Weights of a small mixture-of-experts language model, trained from scratch on English Wikipedia: 61M parameters, 128 experts in each of 12 layers.
Below are experts of layer 11 (counted from 0) of a mixture-of-experts language model. Rows are named router (the router's row for the expert), gate (a neuron's input weights, with its number), up (a neuron's input weights, with its number), down (a neuron's output weights, with its number) and show model dimensions 0-223. Each number is 128 + 32 x the weight over its row's rms, rounded and kept within 0 to 255. Numbers have three digits each.
Before each expert's rows: "gets" lists some tokens that make up at least twice as much of what it gets as of all text; "raises" lists some tokens whose logits its average output raises strongly, later layers aside. This comes from a sample of Wikipedia text that the model never trained on. Tokens count by the router's weight.

# expert 38
gets: " |\n", "\n", ".\n\n", ")\n", "\n\n", ".\n"
raises: "-", "===", "B", "|"
router:170145169165168216111125098152176107191153141168145088136128161183124185092142068125107110165142124126137126153178112126127101127086096123133137139107131131130098131091121108138160150160137158136085186110088121076173121141166136114145138141171164126123108150165136098156103146091163130158085138087124114112155098176137174105155080120170125186095080170089105083128150117091141094090158100117111110149090134138095168135131209138107134161164123177177176061087136104086156173177127102138097124160148138089129126214082164127133098090139177113067148074185136163146073160153182110129099150086101106122161101060075084105117117131122175107171086150100079160156104166106097177169131
gate0:177111040153142136154084131154150134133103100063121122134178081148080145135088060118138161112120143171115121132138113139114114084153069150143153101126080120110147138100132163124155072123167106098161124091161084100106093076147095116155090111150180092154088174118036155193132144123198166135072162115142114136164169123144084082142134126176111146125117114099135084126119158095148133177175115157137064182153139113128119127143133183126097155139132082143141133127140190119139082200140096119140120115156153117163168107157083113149105073138163138138137108124091148104111132099172148148149044206225185160118123144105070071115127136189104111131125116117108190129166148147137121182155
up0:129125115093115112162189098146127112126152108184134137164061160150175097157124110117134160143151095143133164156139140153158124159128091141124102095108053120176126149109147089099139050165075131197088153168133121122177148147101118136165167123151204104138213104120128157076080118138077125174138095122102131215098145129134076122083106057069179091139062180181065124190168095121075154143125114168118140113115161115145150155116157144181167148116085097104105104080136122115126111106112127099134122124141126175120046125110112178111108151091109077159073131125071091142142118131129128080083160093109133158060133125118164180158158115087107152136120170112135125089136168155100144092116
down0:140133100183135086194172078050142148040136123125172120165154145081095135164143140098095153126148167152184159111161089120118159107112062120108111101170078074171080093134142120096159135131148130152159100136088126082167083147186146098081145129111140103165115044126126161132119165147146155157147126130140144091102112129191100150149139041143200146154162125158173146120090081137154161110115138174094181047107157140175085112117085129161122124132150073127095131114171124164157129129123124125095134117058154123093120126099133145094099227127103122119110125132117092107163089153088164114127103104091164149169103145085127103115167133107103177107196099092147148121135156176155089101157
gate1:127096155125116163110151126097181115145100180120126121121125144115169171156118077172150114147177066077130143128135136115151094137089169165131161126112150088111095177106093170152128121177088131142112141089090082110233059177156116124131135078120119133110101132139199094156149161126160116135107142150152194097084162115105102185174140099142094128067150144093063131133053110152145143080134164153140145112164090139132111174128108123104125171095073108086169132103150072130159127159131098177179135126111092098063205183132100118109134122123097151105123174121118107114126135103160098154126161148101109108182171125062130164181106148110170122170170125141073129137134105050053180144108
up1:083199088137152115157099096178110142104170121132103175119150078120091111145097149113096094146087152081164075150135076163098152137156123117179122115112154137076105108158135068108117161093161114087166104157145161146107101068117163127086154176149092162143123131085077195136116108111069126126117145107158088149144102150111140095095111170122138135176150119166153180112197150108119185089149109166128097087126107162124143144158127140165111133155208110138104135130113185114128108099118082078159136099156181200182050121090101152134140106085161168116175099095150161151145153141114106064078111094141162165155114123125094102077097038102152175113114112135140111153121137168197087086173
down1:076095125158121105166067115127153137058108125027165112121170173092082139107158105143107112108176105111139192089091070135128134125110193104113098143130102145107111215103145114138110140095085097145132122152175125148058058163067128137116137090122116127096178160142110130082127108171147135201149128156183132116118101142112118163128074146112106174080087201130116118134064128105156131113108086148126159133118141102143117170119098110215157193101138169118184156139133101173125124122143135128113168113145168089117169080111060106091121098111114110116124181129157108109122114100117133092154112160084168062136171175082134108153141147166090141098104152096125180126125149128149102207177
gate2:109168147122115120153129185131115133182078196147079115084096153125111153148122129113116092162176133137111131099135161133141133178143132084124146132136130168113103109112151124089131146128059173139165126117086112124108102141146136166056139087130116124100095122129156135084115117116206088099129127066099135144159144119148094075153165162138139150074131114119153077132161116109145106122127087046089148139071130122092153103075169085106198133148181086128137132155119133132136172170149166094061142139121084124155006117106065158168210142143130107117140099183142135152082167143136109135120130147092152103149105090091200069108171076118091115119126205111152080169114121155126084117052
up2:092159174122111143109159110129063117106050162124136137076137157140119158175129143138060076106205118125107130042130125091092191136169102169126029171146095123131107162137134085125097138062102073106105144113096108151140155096093107081113134182146155086119087105121135169107156095124151111108099155152110135125147125150154131118112164098060138119114144145167110145109141179176109150123183122172142057132179107096109167126105124115104099132160122175137095142145116123097119128124086097125080125130094089149124109162171089180136162159110131172149118163114132154069172116127116123187158124090194109069114117130082087158102098147108143128153061126153174094154107094179189105084210
down2:082099096107127087177067099067162104079126165106137130156149138071157146077132143075103170155164088096103188164098081162148195104157142087139115097166134119171087134101131113138153106138082088171152145111137118150161059137077116155102163168109113138099136171164089091100100176149083070166148142140180106133161104168123124128146147131154170113189092120090101086099143134156116126084148159093125127111081101158125121098142145114169154077116163095114153185094108128165112128126184150105111134073124194201176172097134126104081141111154036142128143147102162086126072098139121133090072166140078130167133134108140171195141128092142083120145130147190152178102141091140146091115119
gate3:144158156161088133063124204147108114172109115110193145160131140109100130073217114087084105092148132110138152123125134125137089136144173172068140166189111153150087162151139154144113118177153093215218146101112192153089136135131115129154128149098117166128129156164172104107106136099110141119131123086181137064119117149110149196157154161125146185128128150150184097134130123117142090178121177092134165093123090178085173172126133167090107129123155150150133140159109197163123143147099147148131104092162214112117090099067128159074050121096157163093136178139173158141114127125121136130132145080137165052168123110068136118143110180130129129156172141130123165097108099136132179147119
up3:170106130162143129131129063154176110129152181120110143145116164107243101131132147119083135088142174122097112170134090123119144115136115187089129109150136149166119142147128123214155161100110113116163188140148096095161174115120152067161064135151153155150057126063095142129110131164120104078188130154035223131184103168079108101136109117082184114127126151145123179135163145118138071143072147160135099103163160079124095115188113114162089139072124109124098122154107074101140150074115186080195160165131143086150094171164113157125166089141127109154128130086143071160140141138068111150156108102079082086136163132150119147143102149151153100126132122130152111118124128117127105118157
down3:115104155149130121162119135089153128075073062097130090172109106133133113146177132157190113176122133144147108079099100129130137140142138132092148140050146090149155057130136168067138113124134098131207145142126138165123090145111113189131122108134136082127119132208093112140128128129160173122228082146114105099125123085215089119119119102152204113139080116156091121152160148112115085144139140099132205105111076081140164150165137094127051135145120077149148140081153176182185106120092104101082155106126126162151151170100161134121126148157117159109125106102054177166144132119163165094108096108145147116104136093149069182155133123138155102103143120048183173117123159149167078161116
gate4:122191187146119141089131166149100108143126133164134119122124169193144112142164111119109097117151085124158096119078111108141106168137128225098093133158158146123132103092094088197134122143123132107130080192134142083093151135082077101116081125146190128103153165156085124083148178133118139179067143102103156203095138138104133144171133139190143143141162186143151198096121061161126134154125127074082109194102080165127158105098130131141126094068151111177103106079101160107123089194100117124175167089167116159102049149198125180142125135101134112122132152150121157103132101121106199177177129151137109097164126136078153098128126126104146136047092159096127144117078103113115106157125
up4:122185155124120164095148232118155177139118099149126104092145179123154187121090092116128076116146103133133114092123121175117098149171170146082166135160155107110095130089094139134148071156164138131141092162150180112112176177070110163131123091153164140069119161091120093125132140150132132135110147057167159150128146156070115136189132113186122145108112127196108180118084090122111108193105083092097120157170085153094151145106133197149079108081174180156131141136128169117125098139146124125179149102121076126064144167150046134111135147120129103061179173149103139142098111130165087171163096134099166109111132167134048124181134115107159146051154127126122126110089115080083118137152
down4:081125144083120148156055130116169091167085109126106190125139171089160104143149075117153103081172129068161177113115132118125155162152145178080135137161130118106115140047069103138066164121130072125144114139114100118115164093131078111090126086136143150077153122113126080067122160105114172157131167093219109120092168164083133127150102208118071107134173125161113116081160147103145130218090140113149151117128109140091090113051191154057121110107144121146150101134194106083104134103178138130147138154183101114166153095143144126150147115118107153080093163138108162162134087118162101108129150092079096091149059093098089119089155173143089125152128081156115154128126143103137143157120
gate5:133105110149110120106142111159153164186127119127051101090161162110142121171123121160079139084131090142142131095088181058126147153124174072093096099116069163170093082151134092218120129160148132100088133152103118093101119132197078080172118119155133124120113144125135136172132113088192122093159151165151123085124131185108125101153135139207156175118131136181088169091064151089181137190170134090085142136129085133054128165147132132112090116148138127161144084127148200158206162172126112093130088117091152128110118102149117120158139165098165107128134121179137106086176104152139151167178089130095178119099124153076187175112110111143135170107154140173147144131121127151101081192111
up5:077167145121132095117202146161146146129158103113132142123134200148104127135129181195141138129131111084121120118151089118120093108133134100134089184086075131090103143163107095154169136117178158134108132129133082116098091087121090116105034149106141131090110130051183123117098182047156109117153178147116164163103080104147129160092153092170142102169130126135134118057146159124176161116143154121120148096098113152135216141164109060122107125117078108150158134120109181118171132165108075096145150090126097152136132122091143087114111133158157094098139149075081134050121147141164127128154121120141175127160163178122115111193052180148077187119135096107166053120118103160170102135071
down5:140074137099138149133089057145125143033089095164167113136109143132157125119143133143098119172146095152156138195139104135132167078152155119093104142152157178126167122204134147096093155130144138151168124155070134174174146161127058107111113159144112167072117044163144117141115069169107129116084099149178100104150107167128135075061110106097105155118127081117070135119149121152131091123146076148122132153181112093133091118118076088089173075128176109118128180098168186144073085129140137124136139107152187076091115130128147131118123183084166137123126199126150038089135087134115160161115150129097136104123154163079124131184144149146076110132099173164178167134102170071143117128123

# expert 31
gets: ".\n\n", "\n", "\n\n", "==\n", ".\n", " Born"
raises: "S", " (", "N", "G", "X"
router:153147140125167173129141091224127146157137127119146161122086131162149151173129112078109131103133088098134163115094183157142123213123159147128133138156115142216127179157099141135194134107073099081140145120140069101161221133145098133104152101142111114086109123137139094149069074146216122155227102110106077081126128161131086150182100130089165141118105104126122136107140101161136101121119137112070093116108146167117139084168134127080162096126101109143137079157139150160120155088112099160112141160156105180152092146149120179126103142166122134127108115207181077113104174174163136142115156104147206074154103115158156117124160123091067056152114192150150125135141115132114134109149
gate0:094167121157169144155122141155162143154129109123138093069141083152088161017063167153169049125168177039146167137164123108144120182126125096147084072138126130097089143065113118140114113125112145150112178130113128128189116054140112154174128158144079157103155098085144144173115097133161177159088100082165135054184192157105102116120171096156122148164088210173118103126109047053127105120111084159143128109130148164122148109142116094144146123072066143126125136136137157147150178141122102185131153159127099133137113068120112132163124131192138133157140141148132154160113100156123116172137139108069153135165111125111144156111115164096069138144104143125144082123134172097122110086112
up0:164137133106095173139148107127124154162108137184102150131084134110125193123150140109077128152078110114056124151073163158143151134099119089143146159103088166182114102087154126066104065064168123143144107109098137091160116138169129128118155151122132201086130182142153112170051139102158139220076128168143122094158192160098144172167126128188155165137109124131125106106116107106150115142062137153103149130116209124077109095157121103088193197148096136100184099105131107177146178179162133140119111123164089134063107100139119099126136105153154134093100116138185174159097116111139167154109158148103154150148150122152174123083132094137140098169135187074149140186168163182127081129131
down0:169168178127093124143091093115126079086142098158104098148114106165120116155087177098195116087178127197175126196137110114170186087096118094127166156081153089140086148162094156108165140078173106121163142136110122046169168159142121152100164122096160143127116125117107147120118197143152148131150112103145164136142165123148092090111140107130132156128083183093131111145180176153142173122140046101164097133110151100115171082129081110071141167129138083205060159163138126047099160125120102164125174127102116143107149161111163151113074164076120135187131167114101097164157117153120103105125160104102122163166134121139058071072131153112143085078132187151101108111163139132112088133143
gate1:180122103180106111164147180095112114152144190146162175057131128153151080124119103106090165142134124096120117113147085141139151157178156093126124140135114118126099103143113129207148099148110140146162112133119093154126216128151150152125146133131095114100155120129120131122165078154129081115161176160186123071098114085183115115166121180112114116121136168184153124109163158121095138143137196101140073128132097068119215129146118171094115153101094125119125150119118149141078129189131077078098106116183078116029104127136110095070124099105133080106170142129103112155090141109111127110166159211108191152095140071056097121190124128167103103124183124203146171140150131130094127101179
up1:113132107121097122149100095093197104155085127187067105141162091131168141116163089145087159140133139092151136130149128109138145096111080060105111134129152085134082162167155054146127099118118161129155161174128119110178084123144139160202136097130136128110130119147101090122163140168141120185137170128121188109099137164180098144138066159109089160116134126158148105121145080073115202178129143194154058078190100105084118127183167140125143152053101128106174137127146114122122122151164154122127147132084089174173087162151195121073149056168159116078140135082137109163101141156072091118073147169115117118084103087103110103155132165139204103142128110170064147152093096114145139121109
down1:133107186168154121135136134121055114116164137102185113089094078130136181120147130123081175138134164077162091120111122146111133127130163115167112161162139083142148159127101137127120171170130134172069113110125162106174126096139077134114173118064168117134096159118075152131162082157194124154151072153175143097153158123094128101149134147110073092097157159132122117161059133137093133143119110104166125115112179136101124124166113147132117116165180121189155075169092160078080183127137184119097114127105180123152207153139187116174142127147196123200162180176108095155071096115121179107139081086135106147164108159080118182142162172176170156097117153103123072190147168087111133151106
gate2:116106138149129144046139126129079069136134091145111149097143130166129116204122088113112196139135080160115131140121131113105143134085101184168128149160135047042090130153149150099143061137201161129138135153163085160148123157118079116151119150112055119103120114137163190117127156137145100118134162115073067158071137129087086133117110144114185155127072091105147123098174215163163131084137085096151131103141162141208121121141139113111056164141137135115137095200189109158120093108172184122127164068087108136104112108115081128148098154141139134127099090125123153148132048141173115155172149128207101158150149149171111138133159158138131135087085088122118111170155128099149121136096
up2:120102138150109140060158130115103066179122127144109172108095149172134088138169120096096190192100125120106149097133152121114154148107111121092150186161117129096097094141185084087193086113138189081159154158119081167113196143138126154115143168116086060101123096166154167160156137141136037140146184134071093172131112141071082131154099167113156104099112094146102105092167163112102149101130107093109147133087102144182128123180151104121155159113095150165166102187195173136093105107121153134123102150152107102109110100167083148117142157082111120149139123175151130203070149192165129140112159085161152142163143126156136063110156119110115111074084136168115094115073084119100195113119
down2:152147125175152180156164146116155170149111153152170120168152104103159181108139148161119082149120107149121116149124149108121130084187128166134130145147159110176123108106094133163148132141158103121141148155137136140098151085124113133196146111112148124158201099132110118110109174072109111162085096082113086160093164066116113085082128049188164124096139141067115127146164128150110136076120162191179145188179142120116109181136153138122148113085157164109062080134124120116073148059137125179169083149205095136070153145108145169075143153128140071149120151073161137128089106144072135070112173144126135114161172153144109133080188157044072137122169156101142156126179181178126125130120
gate3:122109069143133166112115156134061111112170158146103114138093119126114087070121098163150106092178250139154129114139166035185134156116126081095143070121127107143169138112094120154111109159139074091112164035173132151135130158102094176162146116116134164098076072113195121164120102112096133085187150120089114149157138125130147072114164152157115130108108174126164168127151107120107091080061126102111118159166129185148112102121148139115132129129097179133126190141168149182125142104118112138122048181092069147122128132093132135144105096159140125152139128117108091121106124108108099076111127081159152072162186122097153170113110089139134163132127098192075055138084139082112140111120
up3:150146182107144192138165124097111149159180127151155115118069100205162083158079055109118141133083102174145138107149138145099099102103073140080101105096094146119131083106096182160127146072113182119134090119125160076128124152155128096213130166170145171166165115143077069177188127128152193137130139185095167138156128121131120124145120099146188101126169072125106180145101180140135137104120081139094149140100194126143102171128082152103109180128142190140123103164120135148145150144142101132099108127127093135180173153158118149095141085094117108115113092121148127156103103102123192181144116128151118117136178088176135137038207115182125146107071149117123173122123139173180103094136
down3:083182159142080093131148182115093098039189055105082120130123122157113126153085165121150153101099117074162144137110168147091188118130161107176097141152158130150113033155110110159135136120120167078133088070134114131128105144177138113142191129131105102172103130084123140159122170115079099124156178119176130169130155118105070134167181134087101072111127144086146070120146106190155092113156131121155127142119123132201143081101137150105143191115106158178174161164160067154127131108150104120112131146091139142143134095175156172150067137149074168182116167171115083120159082125075127132112112161157156129143142130165178100108100113129129100132094141158194087086139059111090157107130
gate4:130189136126164215144123089142076171156096033102102210151148141120050141137070122074087130102155140155090139143136091132140125114169101137068138165139102163156145098134133131062144085139097125119123094133095130118161110075112173126125126103123134138180142166097152066121149122188142125112115144088143108122101167112096160108153147222183115105158149176144122162150145106128113116043162138149132155167162173145112155146098161139140159174123168098157110216162112092073149148095121128115111152105130083174068096149142105081141158087121101126092078126078113124162119168096161141126162122091158116152162090106158161136063148102123123150110114127142150198151156082164136096079141
up4:114122161126117111144140106105176151153108201109115082146141149170156097158129244173158130179081176079088094153135153141122115115164070078157137153095159163101148139097140101118139157128118131154117173107147120127089127170133054117126104175111148124113157139217157144138084134115157179165111129118108165139205094121126147105108133069103148149130097138143180110142146140133130073149136150183135099091080136118097066131130108103104137073126113127128145032118161176171130133140104151187099154174140119048126099048131141167078138184090159082152128125140145067157171122173102116163095092161126108088063124120127089095170140130153127111129129165123132121118140114143098193085083
down4:125124110086112123187079142105166187154127138161134098149090058141144103114085139131077129158194111150102142147138133206169153148096160158077132097132147136075072158101149120165103142161080102179014105147131197129096137163169106130080111118116146105090103161147095115136087119084119161143166157125145075140112131080119082117136167146120147097158098139130099121084109100159106146149056121107122152194144147120129108157094077137167098114109206136131125112196090148115147150137181169070100117147188147149074192128111142110074167170122157146156097076112145104143158127144124106121083140151101074152133133097146111029109093163161128119161164104140136091121156085132119171109138
gate5:156094130113147124120117218135109156132102127126108113143126112130130055176095094171121127137101102124182119083119135125119088161114153131169153133113175155213158137086100141199186073130140110096089113089161119090125130158153105160127156168069105138113186170110122098122096102089157064182175150166114114083120168086182147079108097072052080114120060128097131122172133108110118183102081088139122138162119157126100074129156086052145179086196101173149113061124116140064097148130098113177153092086166119164091123167132116141185111158134145157121135138142167124123079116133164124179115143183115138128108120135095155107111166137165094107095123121119178133114113077082106130144095
up5:125145125171155108152140142147203157138107120184071091120156128119109135105146103153148107126132132145063155089102152186083103123145117124202146102113140108156152193080149189117130099131182123165081151105152133085095105116162119107167109189198141201143099136100131138176112167092142136078165089151135092117151144143162103063143133153172140104135126106122148137150104100157143110165059065096117130186109132154057146123161144084128089146078081174096125106188129110086161121147132104174152113137134199093087151176167085111178131165089171131125131158119132131132074139156114127133100109147099133140094140120098172055105082077194145094108138113106172169085146166160099147204130
down5:133182128118143105160077138151115064253081202096131093079145159131075201140116154136170137140146133126144100151134112149120155123074176143058136161121097115143111134123136124176134098135159145164157092136120138120093143110144148099131108094124137090134109087131145172142123161104209166099143155094171132171097060085135156097174095133111095077148155118087131164164186103134135165133159129128114121178170133129107080056108112136044192147151142119114083112088072106131112120105158104105181090147174098141157161109140121146063212131122138105159113119111123093111146146147087113154132100128071097096084133107116132111183131073152108089213105137151113106110173102114146130110105

# expert 100
gets: " of", " to", " was", " —", " ·", " |\n"
raises: " in", " the", " |", " A", " "
router:188092133129119112135156129131162083157143166086173062136095181089096087132158081139111185171086121152126158116103123164132151157135075126144129138179135211120178102073143061076123131134110150142119110146146102073163183124073111124095189101084117096125155105094115148076110141155108135127148164097119115118092073182147176155131178127149096094127143183146097116063152137099065102073153120189154150113169105113107145159075146126151092189153149070107138099128134145161125191133116122147159170137135120148075071136217112162095075094094129094137152111157192085183141164148108113125143110130095126155140137121095176142134131146106085118167173151104141166131135099146161169074095
gate0:122102115125159108073108146143116086096097093099130115119147184097155193145073082115132160158113098177163103116069148090092114133160132182185115158118082134136118107116101109071133115145127122089182136182116125097197140125115132166156174115139097135126145079137178114114157155178129189135187067154114146078113120141160182111128144115115089151081134101124096098110135082101104152113088120136074153198119150110179106093104087071110113104155120121126111102165138182237171129143087089141123140130113097167135158158136075113157104123114103140107132116081160110146110175131082154118169124135088102231152158114169153072198076099144133152102165110155120110177125164105074153125077
up0:173185103162127118158116100078066177095157203123165186191130161146143116117119212155113107146148177113132131138127111121131095133152159102048087109142124109102070108162107136102166100153103176086159077164164106186165115117174137110080174151149121110188111176143139190111112120193131126111102168184154086139145143073137119135170154155131094109141118154191099173162122160181144093178141200115133104121145114159107118096155203157143072119128136123183091141147101099135083107121146122141104124128152185158146190161137112153100160129128185124113132129145101085148129166184082091181140129148139099097082111102120134152108171128077117136170179152090121130113145075164146103158100
down0:138162140171108140148143143105118176136139125120153194095151198138109117161103174143079120156134150117190145101096136116023121161107130138101153091120099093127133143104114110132149150090101123182163127128163158114138094057123082116152154162103184095111077114133086123080082170113081168155121147106182110138134127095117097170081177147143136230085164096072117092173109124115140168071090115180088084131066054114153168098095108122129094139154121113152207178131041134141198112132115158107154113138107153165106151118116133139135168107103137145104120133100116107105120111139094094171118123110138098135188109149146105130209097171162124112125127188099188123140128143098126150179086
gate1:121147114120163159102191144151088096119138145148147104157170099165106096138051079125156036125143147107131162116121189103107161117144106103115063136095144160056118144153148119089118077131078123159131115182147089194163119148130140051140128134142108103108198108191062151210150074100144172100119107136088165094080124134164093111137125118053147198106180163125150121114104089088185116080126171132106082128072106124153118125086114102087131131124126136136155151130143172218132129137134114121095115056192122130109108146168189138109120143142096169108178132142094100114119126139159138140144133071154098111145083145072102132104182135128147072099086116138099100133090130123097118121164
up1:150113112121173150113202151109069107147118149153145115152131111116118072159139087108126102109115121129127174107135194168168144146115131110149111162164094161126166115162149134116087083127129112185107092166130086132193110136125177095173139118155175102132197124187000193150130075104093149154125096156157164122103104138134154102114135119098148165112165165093116142091115116109138129099149184179086106140084129102125113109092173112139097133162139115111126115133088179203103131151130163146120124114205104069099141110168178115151080187048077151126180183157089128123086139140129130123152147097135098114146093130123141155032191134103125099154141115090089141118120135118088153102193
down1:137130094109106101129141099156153129138217108168135122128146128138138150132139168166127129127168143124054137123148117159164153114181115111152160119089129138139123135178142125154133143123171110157162169097117156172180147076111147023050113126070087137075162159116141160162127122163107098133148113095054141169150062189151127158134105114054148121144170066110127198146142124124129117117165191101113075150084116050157092139137174165118123142138113156093060123191121091060132115158152175128111073149130103104084122163111140140119147087079083104129140100084207131110143135110127112128118146130131141123120092125118093116174060154044091168138138104093074134139156178134158099112135
gate2:171104134141142120110145117203177122149124213133141137122115148156197096126164146174127105094199176100117136150122115133107151135127057118121207150100069107087167115142139144096118091192134169146125108154163098133142103105129096128162145068155104127168095101129171138129137173176109136114130152152162069168141094129112098150134149095056116136152174155131117130140165099135114134078156113122067154147106128085141123200154131116097133193133135092035116071094179128153187181161078131100128129121135129159107174107069135149178118144192155089078169104094171148096103166169134085088178112172099141100148105141079146125115171176108135123146098172127068080114142108130095091146138
up2:119174139113175085100157161118114113197167131143204137157099188150096160142139145145113118160082122156092117166137168131101099114175123088170083074100074147109126105127121137150069095144163168102115127120183098126116050145097138143130163079167105179116110102109096135096144181124161115090136058204186138106119132065141147111114143148089152070200110145097185122101111160130109122120110115102082145122158117091126159166113095106112113137165122121100122156087144119158148169154152106136182130061118137178149148077140129135116129102072088066150135108111111130068091082114190128094182092197179110189080082110132168120120146132106122095109126129154111076155117165146189150085099
down2:187119160159141145098155099066067127135110118104118103164135072082078129127152154135130109135188138164106113119163107151126122105085148157070090102124150140099088130173135106097155096101190169166081136083201186125146168090133086112047095163150158145144096135126161131122137091193162137138088126083191175142133103157148150093125115055122099103150166107116139151156128142189143098165115125091066098149104081155150137081179111074047142090133128150167144134141166124124099125096136093113126091140123101064176155134153110078107079119148136157173125129145180084113128130111130119117088132100102089134113148130160092146171119119089168033218081105167115152150153138094155142160134
gate3:069115120160101094147089137134166087068132082097126142098119182076095195159100093153132102163125159152161162139085145089095119155176077114134153115104128088115177154121118117101105121111087127107163095149161160094130145111138116079106091123126159137154136079132164159187165168117133171092122141135145062123100094102142101189158156084119103110070137139134117078114118145085118138129191132106159109102128182058073154139077058110095112156085122166122139115146139116124164143072169097142155126075137148121107129123140170150103082151086081118098128071128175112130168089234144113132154078112120140185182130114068138131118117153097134087148147155187201155158134110161112076143054
up3:129102102141123118126161113055061142100169050155130095116124115115126119129159095162137120141119134150071123129147139105103094114160070107113109129124086135109146094165150103130168094111129187131123132162129145142128187119151098098134124105152157112125082105155071136095121175105135096141098119145104128147211142201196071129119134133152105118176103125132116106190163106173087097115070091135127149168109171185089167160077156169145104177127125098099134143119151172113102119085058079152172129152105131092134134091120134105199113052139086117129086125150111165170113183140125196123177048099110127220088156149150130180044161134123101124093169122154095129125124087167153094104150
down3:159154155109086150111138131109171101151146093185207148170118128146158134128105170108153144124152071113136105164175170113116097098114105129155072123154133118061090055155119132178123146121140205090151091116106111162111078151154108052122057121114183214108109174156111118145059165066114127110108134169151095143121117085150134106101173100135098110096140141149085110123191124168136166170098173071158088127170100173096099114119142153208132096156088124109118159111127141132059064100144163101160096150116112094105090126100166123154081148140203111148142089112131135127143160152139142131069101144108118146122095093105174105180141095119164140105115174182158143193122162128146104164144
gate4:128143117151164135179132113167174191133119115100090086131173141163103142130087198132156130112113108099105160169079099118059106146110141106172139129085134115152151134127174138131084147123145078152176146137194146175063164139106105194108144145140138132107144111152201096139180135123124141156169140082091165087142126179144132187132176105193130150112164117142150134116120152145102132128157187080155143134110146105188098116155094117070145121134089148075109177152180169109093157109162139112107124182085137117071179164157157117156138158125208117163145143130146097132157171062136103215154143101094112116086155116145062129151094131148121129077051115087095165134152069147113152130061
up4:128143149132129097121111131129098072121154128099201172077075141118184103129164093152135158124151143193154124148181133128165090099166121142111131121114091153094112173136105126138114107169080152094124114141089157127165087143148190083116107102094116126129077120097077146138095150123122143113119117160212107145156123068148151081133102141103145099101104138107139126125120117104221110159105097120126154141131110164119169145090143103202084124126061154150100139147092102171140083115137116145179157076183127121173145181070079133135178097134061164114129153072073212068046110184098144100148119115185159127169123132141136146107179148171127103103142118154176116129060171085125169173154
down4:169163101175154059131083146158138116112129155116130082046136098133135182143150097120132146171088125122063128120092116129143110127120186136148140136131070115010133130148138144091129164148144107195101154115127067125104136153152083090102089066065150115147103118084148110140129107121138144110115113173111136068109057173170123142133158068139129110103092147093067162107101159149183082100112168141114181102132116139117138127152135123080158130138152162155109113117129105162084101103101182170145096085074166161101184086077169113129156106134110123064102116119155111221194091145107151118118148134082103113123164099076152167143077157154093096146127117094078116135111115067076148135133
gate5:138165100106088123174184059128130163114140114144091150134149124144141086075084071138108163107113087135132117151116114104130138161149116089169169166107108169139134110127140125078104130123070105070152103100133114130074158139082130151075198114097086174136172087104175154112173123100089146174154000173177150121166108151175099101135129156123148147104128138146143171079128132130128085088100174086164117159139096111126135150121120145064113168122112131140136113162164182153121125127120201103112131142166163162131105187202145132095092080158145088100143153062087187121124088127133146160133131141176167060161187149145116120135117178115109114105123106098132137193136167109129162089173
up5:115152118077075164168160072126178149132156128132132137142160135139131133076071080159117168091131119144152131121111103093122112144142132120141148173116148178084112104121134145031129087130070178108109109113186100135088120179056110127074159099134147110079128112054142162093122127052146138157150060193145189168173144112152115125112162143124099127102160133141106162106157139184136120075112153079159133134175127145162113122128086125065084120112104134142136149136167139132097093075152169150120126109125155141187096168171149153095136101166081086174143127131089114104070113173069147110129115151156141080142196209188139157175148154094113170122192102138120185116174145143138122168154
down5:084176184116146162128093080094080097148091131105120168182144089137143146074092142183123128136107116151071117087138172142185104129093136107149118164118187133175126165111124131139102146118124102083149144180105165126143043117115149148106166101113129145118091151166141106133163138112133071150144202085100089075125075114109067127084090121165146132068153096153176216103067140082118141126150208135124096124130156101090104140120140193157178092146176130209116158184114110130124127180119101108154108132140108130112165151157138159165204065107114088161160169141169087136132118092094136155080165173116091126104130102118130150142113135151167107115170130092123096126066139170078134146089